{"n_layer": 14, "head_dim": 64, "norm_place": "pre", "rope_fraction": 1.0, "init_std_qkv": 0.0238, "init_std_up": 0.0238, "beta1": 0.9, "beta2": 0.95, "final_lr_fraction": 0.0, "train_tokens": 502000000}
Below are experts of layer 9 (counted from 0) of a mixture-of-experts language model. Rows are named router (the router's row for the expert), gate (a neuron's input weights, with its number), up (a neuron's input weights, with its number) and show model dimensions 0-255. Each number is 128 + 32 x the weight over its row's rms, rounded and kept within 0 to 255. Numbers have three digits each.
After each expert's rows: a language model's description of what the expert responds to. This comes from a sample of Wikipedia text that the model never trained on.

# expert 48
router:085138105120090214088082167176137058117127171094112059102153143113147145153146116052123158161112149146141156160159169171108121143093144158149129181102148138185128117137128134131087153117207131110172124179124068159124085159154110169081156118169113175118144140142094173147188088098123189084127113113084136166155141148079142191140119151126193128121198128121107088180132105123100134069121143089163113114143197136123085105133109146121157115127124165166089148106142195093080139103143137132105100085148168159185162128125151154168117136097103133117128155114177135107120135061095155098082175131126089051138127108159164186111122140111157128074125115146147174112111187148144119136134126168163130137109166083041163150119152103131187136141082119115107143183141192127154124137080193
gate0:134109147125156118125172081145144100189162136150140111109108141125100104156091134142122131120139164121139138171141132143115086150123196169114108213125158128168181091190162138168100066121131103119126108129111067105098136169136103122165114134147100120122098117132146144091144124080083101114057120151133120169083138119133154187098138114120157092104135170078056195073105055078105150127111138107117049161126131129170106144130118149172063089109097154114100139129156155121153120091127128103171072131077153099109178132050112194123155095156092121088124197120083079123067104107147106161105157140151108143150142077173117100126186165132177112139148137088117146041063166137219083082156112119126165136079158187153156111093073160136165157141159107124173131120135142133130085151138161
up0:140104150122151108154125134136130138053096101131116131136083116109145119111189104126154113151133126114107142115132131109140143083168067120099219017127076138058123150098096148076121121145084132141134168121143155167159092108095139130149165070128160132146184129097145113197062117121134152157128144101102165106190183133124146145162135094130094183167132095173179075143149187157187121119119110179128195103132136169095116111132149098153108146123141116124224136149101070136114129139148094145126180186160070155162092116171137137126132130108158117166149095131143142151164157130124151154149096121136160129088099176137137156079082123068083163113130136164175160186182148105054132123139134119119077146175097104138136187137177080127087129136107171163059133139143058132161155109093067
Award and honor titles. Words within award, trophy and competition names, such as of in Player of the Year, Best, Award, Cup, Tour.

# expert 60
router:144098124100123244109065207134118029166145161155137095081146127121141069172148082102137161155142100166130129150113159165130086105071132067121162150167145104148171138112155133161056169121183188099132137154137112129188112150146168176129212107160147180098178159094090121131159115098082180045121140115107151130199144124086136167125116136083162107121173108105117122154109163085112158057148108121134101131146117121156093094126148139138169092122110152129145113169137179125123112138150141161099133095097119173158149118091153093141152170143129124112192148095147113155128139110134154079144192145107118082163111125153134155094142113098151116097180132157142130121128173128117097169083130183096170099139193110086098125174068093140150168111096114102144147179144137125122110163099198
gate0:097135150117124168139070135192109111175157125141136140132111126143126113142129069168139146149080131173093106158088142110100152146118114083148121157172136139114166174164131154155126090155209185153143169103189118118111090100104112159157217179145105152114114075145115102132133137163118180098145164121109213175064146140108131155124092094013167112108098110128117110164116157154097169100149051191093102078170085105177100057062178115135167079152117138106157130107146132126160093155058146145080089120114113080153149128075134119149095140155080097115157123121114073139071152125098109116132162189134131155149153073189175183089101110115147140120132151170085139147132107128179129179150157117118109122112174105153184156148104158138128159120105108128141102151141167176144129153110096
up0:087105124102167143134083157180128122153155123160138130125113135184176089146101054158166149149078153149108099178113139101083104125128096083120144144183136114092153150146102155088141066145165162131124159109162137124129073113107118144146205194123138149102162121158146111159107128147108199111172166149106193150096162151165077139116111098091130109101080099105124061181108155169074135119145049200101120106146097146129129088068194073120181113125101124093151115120153111159141071153101150130111065123103116080108158142100147098157090138181095140118173146136126107177110134149073082130121124172118142165140147108157194206141091073118101107107167131165087131158137079148170184184131113104093107087099141123130138197163066156120143141139113131087141097117150173200109158131109106
Turkic and Arabic syllables. Syllable pieces inside Turkish, Arabic or South Asian names, such as Yı-ld-ırım, Umayy-ad, Karay-oll-arı, Bh, Gall.

# expert 61
router:151118134126141224125076181114152038117091127127115080117132132090127120136156097114117153122106100187149169138132164147150107108080162135150146146164128102148153169091154123120082126133181144090132137176153107165177084172141139176096159109176152145083167150074073135137155104116080186075139120101147146166188149154090134164143132136069170134125134077114154092157128138130130153046116119070124134125168136116129094116076127138152182100105122151125147109162146150106091155090148162150087110087168136169144138128116145067160121154117130112099191087088187111162172109103160149124144126094085117066188110095140147159070140159088160108118198108142149169111106177104099106132093111160110137103171211111118117143188104107115201184139098086098119200189143175121119106094142158
gate0:164112175142136179114113107103179154128089131168162118126134111097155119095037127100148106130118113082114153133088144166171119145110090127108078126105139126118119105208113117110075126139191129194134138149107132124176154150171089123127137129150177121117105167180095142112155137071143097092153110153123107150124059124096224160120182188111088156160084167133094124135182123079150102158159178145135128142115098134146182113100192122140130135146121096092081148092164159190140192147124153122128130107144148089105141149104131165167169139135124173056146095147180110120146107114127093144154110158086119148141112026177160166132201133134111114118070100095157134137143105108124163140142135100149145127165108143167108090158113105174169158091116124028185142193093176082128082198140131
up0:158153126138099145112133158151080116200150142174117161153130130066157106128076071111132063093179118193150079184128138129142089192153092115043167113139125127144156136089165156122206190170118051079078104112133086103128129128112106126084178091178101157145148143172173179169189111100116182058124107137121126207131150146124105116105102117104180162153142133170150088122143159086134128103146082137118116138160142128083130174075154108132150108097135151165116135138140058188091113098132130135084098194092114139112158143144165155144069126146124124163135122162107161103127141125164133087126057138102118203128115092127164152128094108087119092121189118120127153130197096144114123133153069156165103098156159131099099112130156157117160152161079107106176171134129143158148082172158157
Foreign name pieces. Pieces inside non-English proper names, especially sports clubs and players, such as ç in Fenerbahçe, ič in Čukarički; also table pipes.

# expert 9
router:097169120117132255112104149137089000127091112090137108074155152067113110140152094105149121144161089084140145123081163070150106136124102098144160184113162132165136150083101124176104149098151158098140115149171096183144079154130130161112142131170156156084142128095085134114153108129084189085159170069112138158135165110084136173147125079113162111173159115085121124139123104092089136145111102139147092142134159101201075097136123172087159106142094144151106117114137149110132162112195130129100117081131120112169141111134141111175110140113113137101172131141161127109103176089133155104123161087133080063099130098181148149092122113110207097076152170194160125111111175123079132134095147133126126096165162135162147160151122149164176151165107090115073168121124172133175092094153170
gate0:083194142161139167127053120146161147194135136127141106166175147112168106146112139089125131121105094133130093101094165143155099118097128123095135132165065129125092110101116128122128112093172082123094136150165085147157116142092113148127153152103120116101215113100124095139186102080151163141170113181091129150105123124122149104134140143130164116073078140107106071205099107127110130158204126142171095105125175111095178107121141160110082131162108149100110121169183087111124125131189125144093126134162159117118132095164152119198098138135122132150137161191056147096138174131175157125174072048097074126172094105128086136117144159077119112106184087135120151112127070098121092168135080170174103130076218138169106166176079109177133170146085105123122182101175143194135084114105163
up0:088193119145101187163073087126127136140135149133133123117159166144133086145131154096151140141112098145118073105078136095156090108112116139069128115148113130172053124072095136154125137114152085152048125141158111108144132116088092127124178150123117125116241106101085113133184111074139108143153122148106097126142119087127174116130131148173103100067100168090081129218128119098130103181166122131169082105119144137121172084155145136103125155140120114074145086131163106083160144179188098117100137137133164095113078088159122113171162120119116175132137156180079167116171133150169171096117083103067067159154110094126130114098116128109107113132160111135070143099172075091114080165109097180142123144111191133205112107177097122176165118161138097189089147106145136200141051103104149
Foreign name fragments. Letter pieces inside non-English personal and place names, often in sports tables, such as Kris-z-tián, Shar-j-ah, Mas-v-idal.

# expert 25
router:100175111093128202100101152173119037150092071118168104140110154099062136167146106118111159136140140145151104111179181159139081132105187115161117152119145121152152219131138143107060141103163146085098159156169102153160131144107126186063160101124127146080121109090108102126171105136063128115100146088130102125096134183087135122139128135096185116130132070134149116198105144073091158088133105109130077150171126113153138093114093198129147080055127190155133158149105184108079123080117125100099149108172160207171152142163152107156129117121149148159171110098162102107157142075121134137093149146125091075165126105161152159095132180116190133104169142167140112117085148156092107108111111164137170107126164095101145175142083159092144159144078091107097199154142125176170141137125167
gate0:135111184062147139109160138131083109079073107112166097143119114124088127185115128155106115133127132107146127141173163101200173053162161141133127161090082140139205156103110228097120117125122056135126137166148103147119095107144099149116124150159152140099145107110112141120167176116171124113143116039136137117136132071164069136132085140106188113136136107099104135164176106095130164106149111156130108093130136077132118122093104112118149184101105091175147170149104112205119056124109096128062117117185106092132151120186108126137141156115172174151123155100168156088111116063153144088097123110186137101070191186160140133091105155171117172128183110172120123075127096149109075096107154105113147086084124110189176160141075111126056135134102119141072129138174095125159140095172109
up0:147125058169058128136100153135154141151172132177125164079110149121109124160127137096109170150188110119131109115126135141091159190109098110154106145166147151055111075190177093126134141163171147180120089088131143163145131127108168144185095091087180132152062171148111118121052170139115112161079086185106101167101100111106172137142193094163055125142125164129124091170091178106132113134148119128154114131110085138121149100156154112170162110136134160133105120133122121049112136134141150121173173104132145157145118122122136100159120109123107156082137084125152112175108135133151073129130166180100058176173107093096112156101189080088089047116055161084157149152096134148131161081137162146124137182136072164138047085115108077130174171108135163106137150138082157165128076125094130
List and field delimiters. Semicolons, colons and pipes in lists, infobox fields and tables, like Party:, Website:, Starring:, and items in highway or taxonomy lists.

# expert 50
router:107164108093108165101124189142127102103093118101121109103119179111124116176162072118093161141133107134155162148144221090159083162093162116124159181137109127162153182105139161138101121106198086114107124186123063106141123155134126251093110129152140176116143100108128164096161107092127141088122159092116162148140118129087168142138158105092164114188175110116156079187133064111142172118112103085150085111175156115149120092068133112095127097081136132148118144133176161141073137095182109154095135102147151173154117053132183126181117167139102134133162145090153078109101183081146142130089155103107143097169136119164155145118133131106161117092181132152150171088101192176070101126119144136106154129099174111057146151168161146140187191120100088116114153160180193158145130133130119
gate1:119144143216153157166112094097123113090147126103113107146065127123131144117101094104179140177104106153222117125090112110136117091155136145087126106173082148163085132163198147106134108124080119137148157165148074144114183151085123140150114140098157123158145159081119115125127153093088140160177076127197131164103116100116078120081106087149138159123160094150125100138150143083132140178129157139118122147184176053091171154112128163179116137075106147173143104117189106104108122078109078144169124160153117115136101121136123156154147083093159129093143103105135114115083115070176127136182092084162123145096149074127082138092179138078111102094149121155207191130138142092091076112105065197080048110152105166120161105142186091096114144121143159087228117148103152116121122125143133
up1:136143149184099128131142066117124153110154119159176115106104115133180176122105099115203141172133111133145082157110089113115141106085113084150130129188107172156086150168132153116119012152095119186116123142145065106147167169143174129147096151055101168180055217125107108117150115094097108118109122147160160130163136181096101136119148073112084164100175142115152107101141145097173171183124176132127141143158206119116182123129130183145073130106126099154126114178160131116083067104075088177139107182160087063136081077119136105119102088116097141079131145120143174160084111115148179157169134064132132136130150129093130127112139168061110087068132089109176142108185131143120084094096113168127137123136116165096136132103146135085105124126129156077156166106116148125088108152082116
Determiners and possessives. Articles and possessive determiners opening noun phrases, mainly the, its, their, his and 's, often after "of" or a comma.

# expert 18
router:127160146131153185139078129166128017123091186110101101108120125069132135179160122077145139166115091141176148115112183119103095121143124107172138181141148106170149118090105161133102174099171125109109147161210161199146086164108142138104132137175165153114160152119135145109135103167072207039144156098100127161119134156105131137168128100081177080158134074088178127171153134088091131138086114147125105130166130082158120103173102122153148054125157152157107087116118160178115122104148153149120150070158128127199127137108163110154143145171123142127167128097131106124111147105128158070112144089111084145126138104181096181106134106101167074121137143167121129065119160162107118116138149126098153134102164088081148171138130151149169170113073047110095167162099210136178090107120171
gate1:141110036121120113134130135127110123122158144109201081138128149106134109123131194137138083121118170143130172103138125090120135125111132144122088120162160166164069101077162128119084157132121155168165181107127105135124157148121071129136097161069060104056115125126128156091147132123110141172102147098049075141128111117132188106173127102035149062069087120135154113110064119118132112099146137080115143133205141134176104130112137148190146122152104115116084160110129147121150153066109140129051129096178141162165096103156139130190109121139107155159145102057148122143074103140096044117109161094123098066121123091159147086159113171121085126101170211140100130112087113063115110120137121079161102192136147157060125174120184134136155108162104161109093132106110145137154184163126141
up1:146131126116134111121155129186096126129132113175134145086130172069138144092141156142114173207147106113122066165103115153126156191100160065107116120145169150173122112121169112145110087178092120177188094109125137131154133119075176143169077069103184126134114089139193133109120085158166149131161127112193136124150050057145066050088120113155137106106153095230094170105131164226122097121107145105129153164145135179144122167098091143120137151142096112161083099133097113157130124126106048126115139133172148150123130132136090171089113130163187114129138052107158099114162125102151157116135142125122174132090133164159144066085165129173155139097121143135132145178118116145095156152122142108150116190141115204125098138130089105150089103116142119191134137089107107160132071104149058
Mid-word pieces, line breaks. Single consonant pieces inside words, and line breaks, mostly in election tables and infobox lists, such as caul-d-ron, Sil-v-io, Hel-p.

# expert 55
router:104140117092083164084117179149107099098086127129111105114151175116107115173173081090088155120123099121144149123146217120156100146081156114124146174124111113147162192116122155148080133123214101126099116196140064134120099145129117231078126118167133167103135119103113178124182100109135138090115170120108144136161122146080131178171161111075147108185169104107150112166142085116124172105108126097147097127171148151152118094089124134098136079090144130146116161139170170162070137089180120133086132120168152177158124063139192117166108179144106124131151164086160108135096173070146142128098133107126123096180119126174176151116130130102158120079182140164149142074089200167069101144121151127126155151132186112046147175147133150149166186163083087119099172157159178171140113109129134
gate1:055185140134145122105123154158087122131134144131173175169121157128149049145102147026162170169135153138084117137081105119140063140140106160121087054123145149102094140124168126120117176113073134119115136109189084121063070177117107185072126118157151160149172102164091094135117124118188150107142137095186114100110117143144117139164126146089114088130156147096135110195097137109052102154139176115163110155085112127123085141089140200129115095153142141090100164123124158156055094159155137121123153144155127168084153132100135105200147123139143160122119127152138123130122187099166075140067200137101106079136190144155165155116155162131131162147162105164088123107099139178061097136143142082107147087148147155094182138128125165131112133219088124110086135118169157184171142132115110
up1:133149131122186106111150203185097132132129090144144152125139154128158106095117152094122189145119108193121129134104127130143075143104000142123053061120124174154142156067172126070116081057091120121111145162141062108130073163095162187126126121141138119162066100134129112125155135141189127084137143127150124120150165143137132105162154145152114092136131106111130135148073143097096142130123166074127111110080080114129139120120148153127067084112136147106138094123139200153124093151187105157141149126171136135115135117128110159189119126160142067068085137186141121120123159133179046194105222089133165106127180145135191107136139160147125124112192132145115115087121108177088131147124155090122119121133121203182105172135084166114126134166162165149097185107162119133158101143083105
Definite article, possessives. The, its, his, their after prepositions or verbs in running prose and at sentence starts, such as on the planet, became the Chairman.